Experts of a small language model.
Training: a variant of Adam for the experts, 882M tokens, 6731 steps.
Below are experts of layer 2 (counted from 0) of a mixture-of-experts language model. Rows are named router (the router's row for the expert), gate (a neuron's input weights, with its number), up (a neuron's input weights, with its number) and show model dimensions 0-159. Each number is 200 + 30 x the weight over its row's rms, rounded and kept within 0 to 999.
After each expert's rows: a language model's description of what the expert responds to. This comes from a sample of Wikipedia text that the model never trained on.

# expert 33
router,200,167,212,214,198,274,174,152,190,235,236,197,185,236,159,254,215,185,236,193,204,162,170,191,175,196,219,172,202,204,222,233,186,171,150,201,169,170,209,186,136,172,146,229,215,167,234,220,158,186,150,194,206,229,249,207,257,229,197,254,199,236,194,180,225,197,207,198,218,257,236,135,239,187,203,170,274,217,191,238,216,204,185,183,179,223,249,151,205,192,215,209,149,220,221,210,172,169,232,222,223,192,207,249,201,231,177,204,242,138,180,205,237,214,189,200,228,173,209,268,191,173,211,231,196,167,183,165,244,220,142,218,181,184,198,223,246,214,177,172,151,207,186,241,166,176,185,198,161,209,192,236,241,205,211,158,230,183,154,228
gate0,179,218,191,260,255,245,201,190,188,203,204,176,195,181,172,200,254,210,244,211,208,217,215,225,206,142,198,208,167,222,187,263,274,148,237,207,162,223,177,217,203,204,244,193,175,188,180,175,289,204,181,187,210,229,184,211,174,256,189,209,230,190,197,179,220,178,199,212,193,224,175,205,274,244,204,236,214,204,193,205,186,228,168,138,228,224,243,168,248,253,174,250,221,175,217,160,213,223,229,170,182,206,187,214,258,205,164,235,185,197,220,165,162,231,181,223,171,217,131,162,164,195,208,225,194,134,233,243,193,183,193,173,187,177,219,202,174,208,211,214,285,205,217,180,210,194,254,167,233,209,204,220,210,215,215,184,191,186,263,214
up0,188,178,231,163,211,222,159,206,127,244,184,154,223,160,178,248,191,215,196,202,142,169,245,250,171,211,174,187,190,216,181,243,204,179,209,136,188,206,211,215,226,210,214,171,260,201,189,190,270,233,213,158,185,224,156,195,162,226,259,162,205,204,225,158,241,179,210,191,209,227,148,195,228,168,209,258,215,179,183,223,254,244,184,201,180,197,215,202,260,167,137,202,198,187,205,146,228,171,208,199,179,162,164,181,203,228,207,215,219,224,172,179,242,174,186,183,160,161,163,213,163,177,217,203,209,170,227,208,202,167,172,160,174,169,206,222,189,261,259,254,218,219,185,185,224,211,217,196,200,203,173,255,214,163,245,193,259,198,228,192
It responds to: Line breaks, == and === marks and the first letter of text right after section headings or table row starts.

# expert 11
router,225,213,194,233,227,195,235,198,242,198,217,257,165,234,139,204,177,198,250,218,214,162,183,217,190,171,245,204,231,147,202,136,220,217,162,149,206,223,192,176,173,196,228,145,180,247,249,135,224,181,176,201,208,216,199,228,226,193,227,213,225,200,232,245,166,200,220,203,209,144,204,177,201,189,188,238,181,179,280,191,194,227,204,191,185,258,213,159,192,231,173,257,200,188,191,180,180,215,223,139,133,162,191,185,191,193,201,217,228,166,162,169,165,207,170,194,211,217,196,227,186,254,249,205,164,227,200,222,236,172,169,241,184,208,153,190,159,149,183,229,195,208,184,142,173,210,182,191,174,206,183,167,226,206,219,145,190,180,177,122
gate1,229,147,212,157,213,172,210,177,200,238,250,254,177,182,203,212,190,181,209,180,233,166,230,224,170,204,174,205,231,176,215,199,127,238,166,256,190,167,167,216,183,250,179,220,228,173,130,223,190,191,175,207,167,194,177,177,222,204,202,203,234,170,135,165,165,217,170,191,233,181,165,250,166,243,164,202,221,175,225,250,165,239,205,251,191,209,185,222,210,236,198,167,200,177,194,219,215,192,149,154,196,153,183,247,240,205,176,137,168,226,169,224,162,180,201,141,229,189,207,226,226,226,281,179,179,207,130,168,164,193,188,213,138,189,182,177,204,217,199,154,184,196,193,193,186,170,240,186,188,188,229,216,209,233,248,212,211,239,197,199
up1,176,224,196,144,181,189,178,199,218,188,208,205,224,213,212,243,222,159,191,194,167,220,217,217,205,171,234,219,162,237,202,222,212,182,206,212,192,181,205,168,259,159,191,118,188,201,214,179,295,258,185,180,224,236,211,199,181,214,211,179,175,194,209,235,231,207,229,223,213,178,243,171,178,174,213,212,190,218,226,155,181,217,226,231,231,193,175,212,185,179,209,205,206,187,224,226,213,185,270,214,201,235,218,138,202,164,179,180,285,166,228,143,234,194,248,218,210,189,207,204,180,202,151,216,246,165,215,280,225,255,198,215,198,171,169,196,164,206,228,266,221,132,234,176,193,265,178,237,140,203,156,217,203,183,189,188,239,184,214,216
It responds to: Prepositions after numbers, measures or participles, often in census, area or coordinate text, such as 3,966 of which, watched over by, through.

# expert 3
router,194,193,189,196,195,193,185,194,253,167,231,217,255,210,206,231,223,160,157,147,204,147,172,221,202,189,220,158,203,207,222,236,248,168,163,169,191,155,177,207,162,150,160,194,198,155,166,177,155,176,162,178,179,265,219,153,241,204,217,183,188,174,200,159,214,232,233,167,215,257,207,160,278,205,178,203,165,222,143,239,188,279,216,169,218,273,221,199,179,177,199,207,222,194,178,197,190,179,180,213,240,206,216,205,202,176,211,230,219,150,208,205,205,161,209,171,245,191,238,207,225,198,220,200,227,241,162,180,198,244,172,198,195,198,199,181,212,212,233,155,157,241,145,163,224,146,174,192,179,206,245,168,236,182,191,163,243,187,222,167
gate0,181,201,235,94,169,218,193,220,245,214,159,190,197,182,217,178,193,201,233,241,216,202,195,255,196,221,123,198,190,195,190,218,228,175,212,206,227,163,171,237,228,225,219,232,239,206,247,252,208,167,171,164,155,193,172,211,240,212,201,262,181,170,217,175,260,157,212,227,172,243,224,204,180,186,209,175,236,264,209,219,170,201,208,164,211,244,156,201,202,195,163,164,248,215,164,165,207,277,175,162,191,149,194,182,207,177,190,192,171,218,263,225,199,196,199,171,233,200,168,228,266,201,195,216,222,233,170,265,173,225,228,188,217,200,184,218,201,195,242,243,218,144,199,205,241,205,238,191,236,215,219,183,207,185,173,225,213,222,208,225
up0,244,227,188,239,251,191,208,196,156,195,223,221,233,240,188,142,240,237,190,163,226,204,161,222,176,179,192,166,186,207,238,171,145,167,155,267,195,210,205,151,184,219,156,151,202,171,220,213,209,186,208,205,221,207,213,177,155,204,187,207,218,204,160,174,186,250,180,145,264,207,218,223,181,176,180,192,169,220,178,224,179,240,168,223,190,100,225,182,195,226,174,222,155,236,191,233,214,176,208,218,210,170,132,178,159,226,260,243,242,230,213,202,189,219,170,202,263,210,242,212,159,180,230,201,184,181,213,217,214,202,183,158,183,162,204,180,218,230,173,267,183,214,202,265,240,170,201,196,189,198,226,214,166,220,229,168,184,169,207,175
It responds to: Pipe separators, line breaks and == heading marks in results, election, sports and tennis tables, plus sentence-opening On, In, During.

# expert 15
router,206,181,259,164,144,162,196,164,198,177,190,185,156,237,172,188,185,239,186,186,236,180,195,217,196,228,277,169,189,216,200,196,240,176,211,173,251,183,230,225,129,184,185,173,243,227,195,194,204,226,264,234,222,217,199,181,207,200,166,141,186,161,221,198,136,179,169,254,200,169,231,225,223,232,205,189,155,222,222,141,217,190,223,202,164,244,265,244,211,180,188,232,255,169,195,190,191,190,221,215,208,233,175,255,220,165,209,185,173,204,218,196,172,182,180,216,204,232,206,169,210,201,237,174,189,211,224,232,184,150,200,228,189,196,158,167,208,220,226,205,218,186,204,128,160,231,257,168,174,214,262,164,172,179,185,158,172,202,144,203
gate1,240,192,198,206,186,227,138,156,184,210,202,204,217,194,222,169,178,276,210,171,275,183,233,207,262,228,210,236,205,204,150,151,236,254,194,207,198,150,163,221,200,181,215,214,228,199,174,262,194,245,212,193,177,185,154,209,162,208,194,185,197,153,206,257,204,204,181,254,181,249,205,227,200,207,218,246,180,233,220,167,200,150,226,175,211,246,198,181,183,220,219,168,197,238,252,185,171,229,204,226,208,144,193,201,194,180,200,178,182,190,142,151,227,173,222,224,186,221,220,238,172,229,193,194,232,241,244,201,233,158,135,197,189,236,208,163,228,157,207,272,202,231,257,202,191,163,219,211,177,212,172,188,159,191,190,237,201,222,166,236
up1,183,253,208,228,198,203,269,197,220,190,257,212,163,183,165,238,215,176,189,208,149,215,212,192,205,206,230,215,209,172,263,152,208,207,196,204,164,191,234,255,178,203,194,154,138,234,271,220,194,225,220,211,217,237,182,178,218,181,162,214,249,223,176,163,170,179,214,241,198,204,142,172,190,169,183,200,241,238,149,223,189,235,214,200,154,225,158,199,224,156,199,226,215,161,265,202,227,247,225,217,244,248,201,145,228,206,253,167,177,148,216,211,220,271,157,185,213,185,156,216,237,219,208,185,170,184,227,236,207,190,226,227,174,188,157,207,177,212,226,180,214,223,259,176,225,209,153,173,216,209,217,170,203,226,198,204,179,249,223,186
It responds to: Common words like the, other, or, s, in within election results and census text, as in two or more races.

# expert 26
router,211,198,182,199,177,164,167,165,198,192,217,173,189,231,187,222,239,152,199,217,167,197,240,151,185,237,177,216,210,255,223,244,252,167,191,228,191,137,225,229,202,161,191,196,182,167,185,172,248,172,159,151,158,253,234,233,263,187,135,165,199,199,213,177,266,180,188,169,216,180,177,148,185,220,228,180,207,171,214,222,219,204,212,216,133,242,174,196,226,168,198,142,180,214,250,225,155,230,195,236,208,236,236,220,246,216,237,185,224,248,202,225,197,167,185,204,209,188,204,191,225,216,156,233,229,175,150,201,179,249,238,174,240,167,228,175,216,203,144,203,225,202,245,201,167,191,173,199,221,184,234,176,219,178,188,190,250,206,212,141
gate1,199,213,161,200,240,165,202,208,229,148,124,225,148,204,201,218,195,184,148,191,163,188,211,219,205,185,253,203,169,191,205,226,183,202,177,203,212,224,215,169,208,170,176,238,210,257,161,148,196,234,223,183,206,185,238,160,198,232,211,186,190,233,248,197,191,220,201,219,222,198,180,205,240,227,254,214,210,225,251,177,151,148,209,225,191,158,259,269,208,170,254,211,206,186,193,190,213,227,250,200,216,193,208,130,203,313,187,172,189,199,165,219,189,212,196,229,237,164,186,210,194,252,280,214,235,189,221,214,251,207,166,219,232,203,169,231,183,153,194,221,200,190,212,188,208,212,223,155,196,225,195,164,201,182,169,175,210,271,213,209
up1,194,207,235,153,171,225,212,198,185,202,202,118,253,176,168,166,231,194,210,200,227,219,192,194,179,185,136,247,207,189,203,198,229,233,238,264,170,179,200,216,223,240,253,222,240,172,249,240,233,198,179,204,173,226,163,222,117,209,190,210,227,188,155,145,209,158,163,183,169,213,237,185,208,168,185,173,188,204,143,193,220,221,188,160,225,230,131,199,235,181,199,192,200,247,188,181,185,210,171,219,231,201,180,234,210,174,220,246,159,175,224,169,185,204,260,200,250,176,202,186,204,149,147,162,199,175,201,238,176,176,202,186,167,208,232,212,195,224,214,220,212,215,172,230,200,191,171,214,152,152,177,196,252,155,241,193,159,166,254,216
It responds to: Line breaks ending table rows, list items and paragraphs, especially after a closing table pipe or a sentence-final period.

# expert 56
router,161,218,210,142,206,192,156,194,239,177,182,201,223,163,208,250,216,203,162,154,190,235,151,185,187,230,236,226,159,209,180,151,220,206,173,248,210,219,229,202,170,170,223,218,127,201,244,186,181,155,187,207,263,226,268,202,225,251,216,191,205,171,285,251,223,219,210,223,136,132,187,197,222,189,213,215,257,182,208,226,198,169,187,151,242,200,210,204,206,166,240,192,210,254,220,178,210,229,210,176,253,205,209,235,153,219,207,194,197,217,181,150,183,177,205,228,200,196,170,189,191,192,206,236,205,127,222,186,193,192,214,207,203,204,201,247,185,175,174,207,166,266,177,217,201,191,186,220,217,245,187,207,205,160,201,198,188,187,205,288
gate1,233,184,264,214,191,225,183,251,158,172,192,155,209,210,181,206,207,199,211,242,173,215,222,196,207,186,184,194,233,223,180,178,280,225,226,210,191,236,223,220,153,221,223,175,257,214,166,194,155,240,209,210,199,167,241,206,231,179,205,179,162,197,143,202,178,110,229,220,175,238,126,167,179,181,226,149,232,196,147,219,220,170,175,239,221,173,219,183,234,152,176,193,181,191,159,152,213,232,143,169,204,242,215,224,180,222,175,205,165,251,202,212,225,183,176,229,217,172,197,189,217,151,209,207,181,205,193,166,204,198,221,227,235,177,186,229,236,184,158,232,230,175,225,122,210,177,173,175,150,204,176,140,206,230,222,229,178,233,198,216
up1,184,173,272,227,245,214,181,208,177,215,235,183,212,172,197,179,169,205,185,192,167,238,212,215,169,139,198,163,174,195,193,198,160,303,222,247,263,170,203,199,220,130,218,190,198,202,190,233,177,232,156,238,151,226,188,214,171,220,227,206,179,226,175,208,216,250,204,223,227,189,247,198,214,181,238,183,196,191,191,224,209,186,159,160,190,228,183,183,194,191,173,211,198,159,221,187,205,194,196,173,225,178,177,160,200,211,204,242,162,215,210,260,178,146,232,200,190,214,183,200,238,183,215,167,274,143,207,218,168,204,207,189,211,178,116,208,214,256,217,174,169,222,192,206,181,233,140,185,145,185,227,223,157,217,253,136,220,214,225,203
It responds to: Word pieces like an, ian, en, ton, ster inside words after hyphens or parentheses, such as anime, anal, proton, plus England, Jersey.

# expert 47
router,138,185,189,192,153,176,205,187,162,189,220,150,194,180,147,230,247,210,188,206,169,206,214,182,184,167,199,223,201,222,229,204,175,205,250,236,187,177,237,223,206,257,181,164,216,205,162,136,209,176,216,233,246,195,219,186,237,172,252,189,219,188,196,145,192,194,227,212,218,187,248,213,225,196,121,189,200,174,192,168,177,235,240,233,230,221,240,218,171,213,233,255,224,159,134,221,185,240,165,186,231,226,208,181,235,163,220,220,175,177,243,226,251,239,178,225,152,171,201,169,201,211,230,266,176,220,258,171,154,209,222,253,225,154,251,243,211,227,156,158,155,224,208,214,166,190,187,198,219,205,208,172,205,184,227,167,193,197,211,208
gate2,165,145,197,181,225,178,194,151,218,214,189,180,248,192,182,178,208,212,284,143,191,236,210,223,178,220,160,207,172,198,202,223,262,245,209,169,221,206,244,208,205,202,164,172,279,198,202,162,160,215,223,251,142,191,195,284,238,136,227,188,203,179,198,206,225,207,228,217,218,231,227,213,182,174,203,161,206,181,181,195,207,256,178,233,196,214,166,178,181,132,210,191,254,204,184,201,137,203,217,185,179,204,194,188,209,153,204,167,159,206,235,216,185,207,187,192,134,206,237,242,228,218,178,183,206,186,190,184,227,216,237,247,215,179,183,176,229,151,212,193,237,204,259,172,252,194,202,181,195,248,235,175,182,231,172,188,243,229,193,243
up2,223,260,241,180,161,216,238,140,222,190,199,193,212,202,202,184,255,205,207,202,157,168,141,195,191,161,187,224,227,225,139,166,124,162,203,235,216,221,158,165,209,218,219,166,255,179,223,175,230,181,127,195,207,184,227,198,187,230,181,238,241,213,163,190,152,152,181,227,211,231,221,210,199,177,210,239,226,178,229,183,225,210,204,197,214,263,184,195,222,167,171,212,154,201,190,193,179,181,205,211,229,203,261,188,234,211,156,192,169,205,150,208,220,204,175,127,231,206,178,212,196,225,249,260,218,212,268,176,176,185,183,154,198,212,171,237,199,178,219,195,205,194,186,192,156,184,231,249,151,185,147,251,218,171,210,229,244,216,206,214
It responds to: Periods after single-letter initials (S. Andrew, c. 1730) and capital-letter pieces of acronyms or capitalised names, like ST, ID, IPA.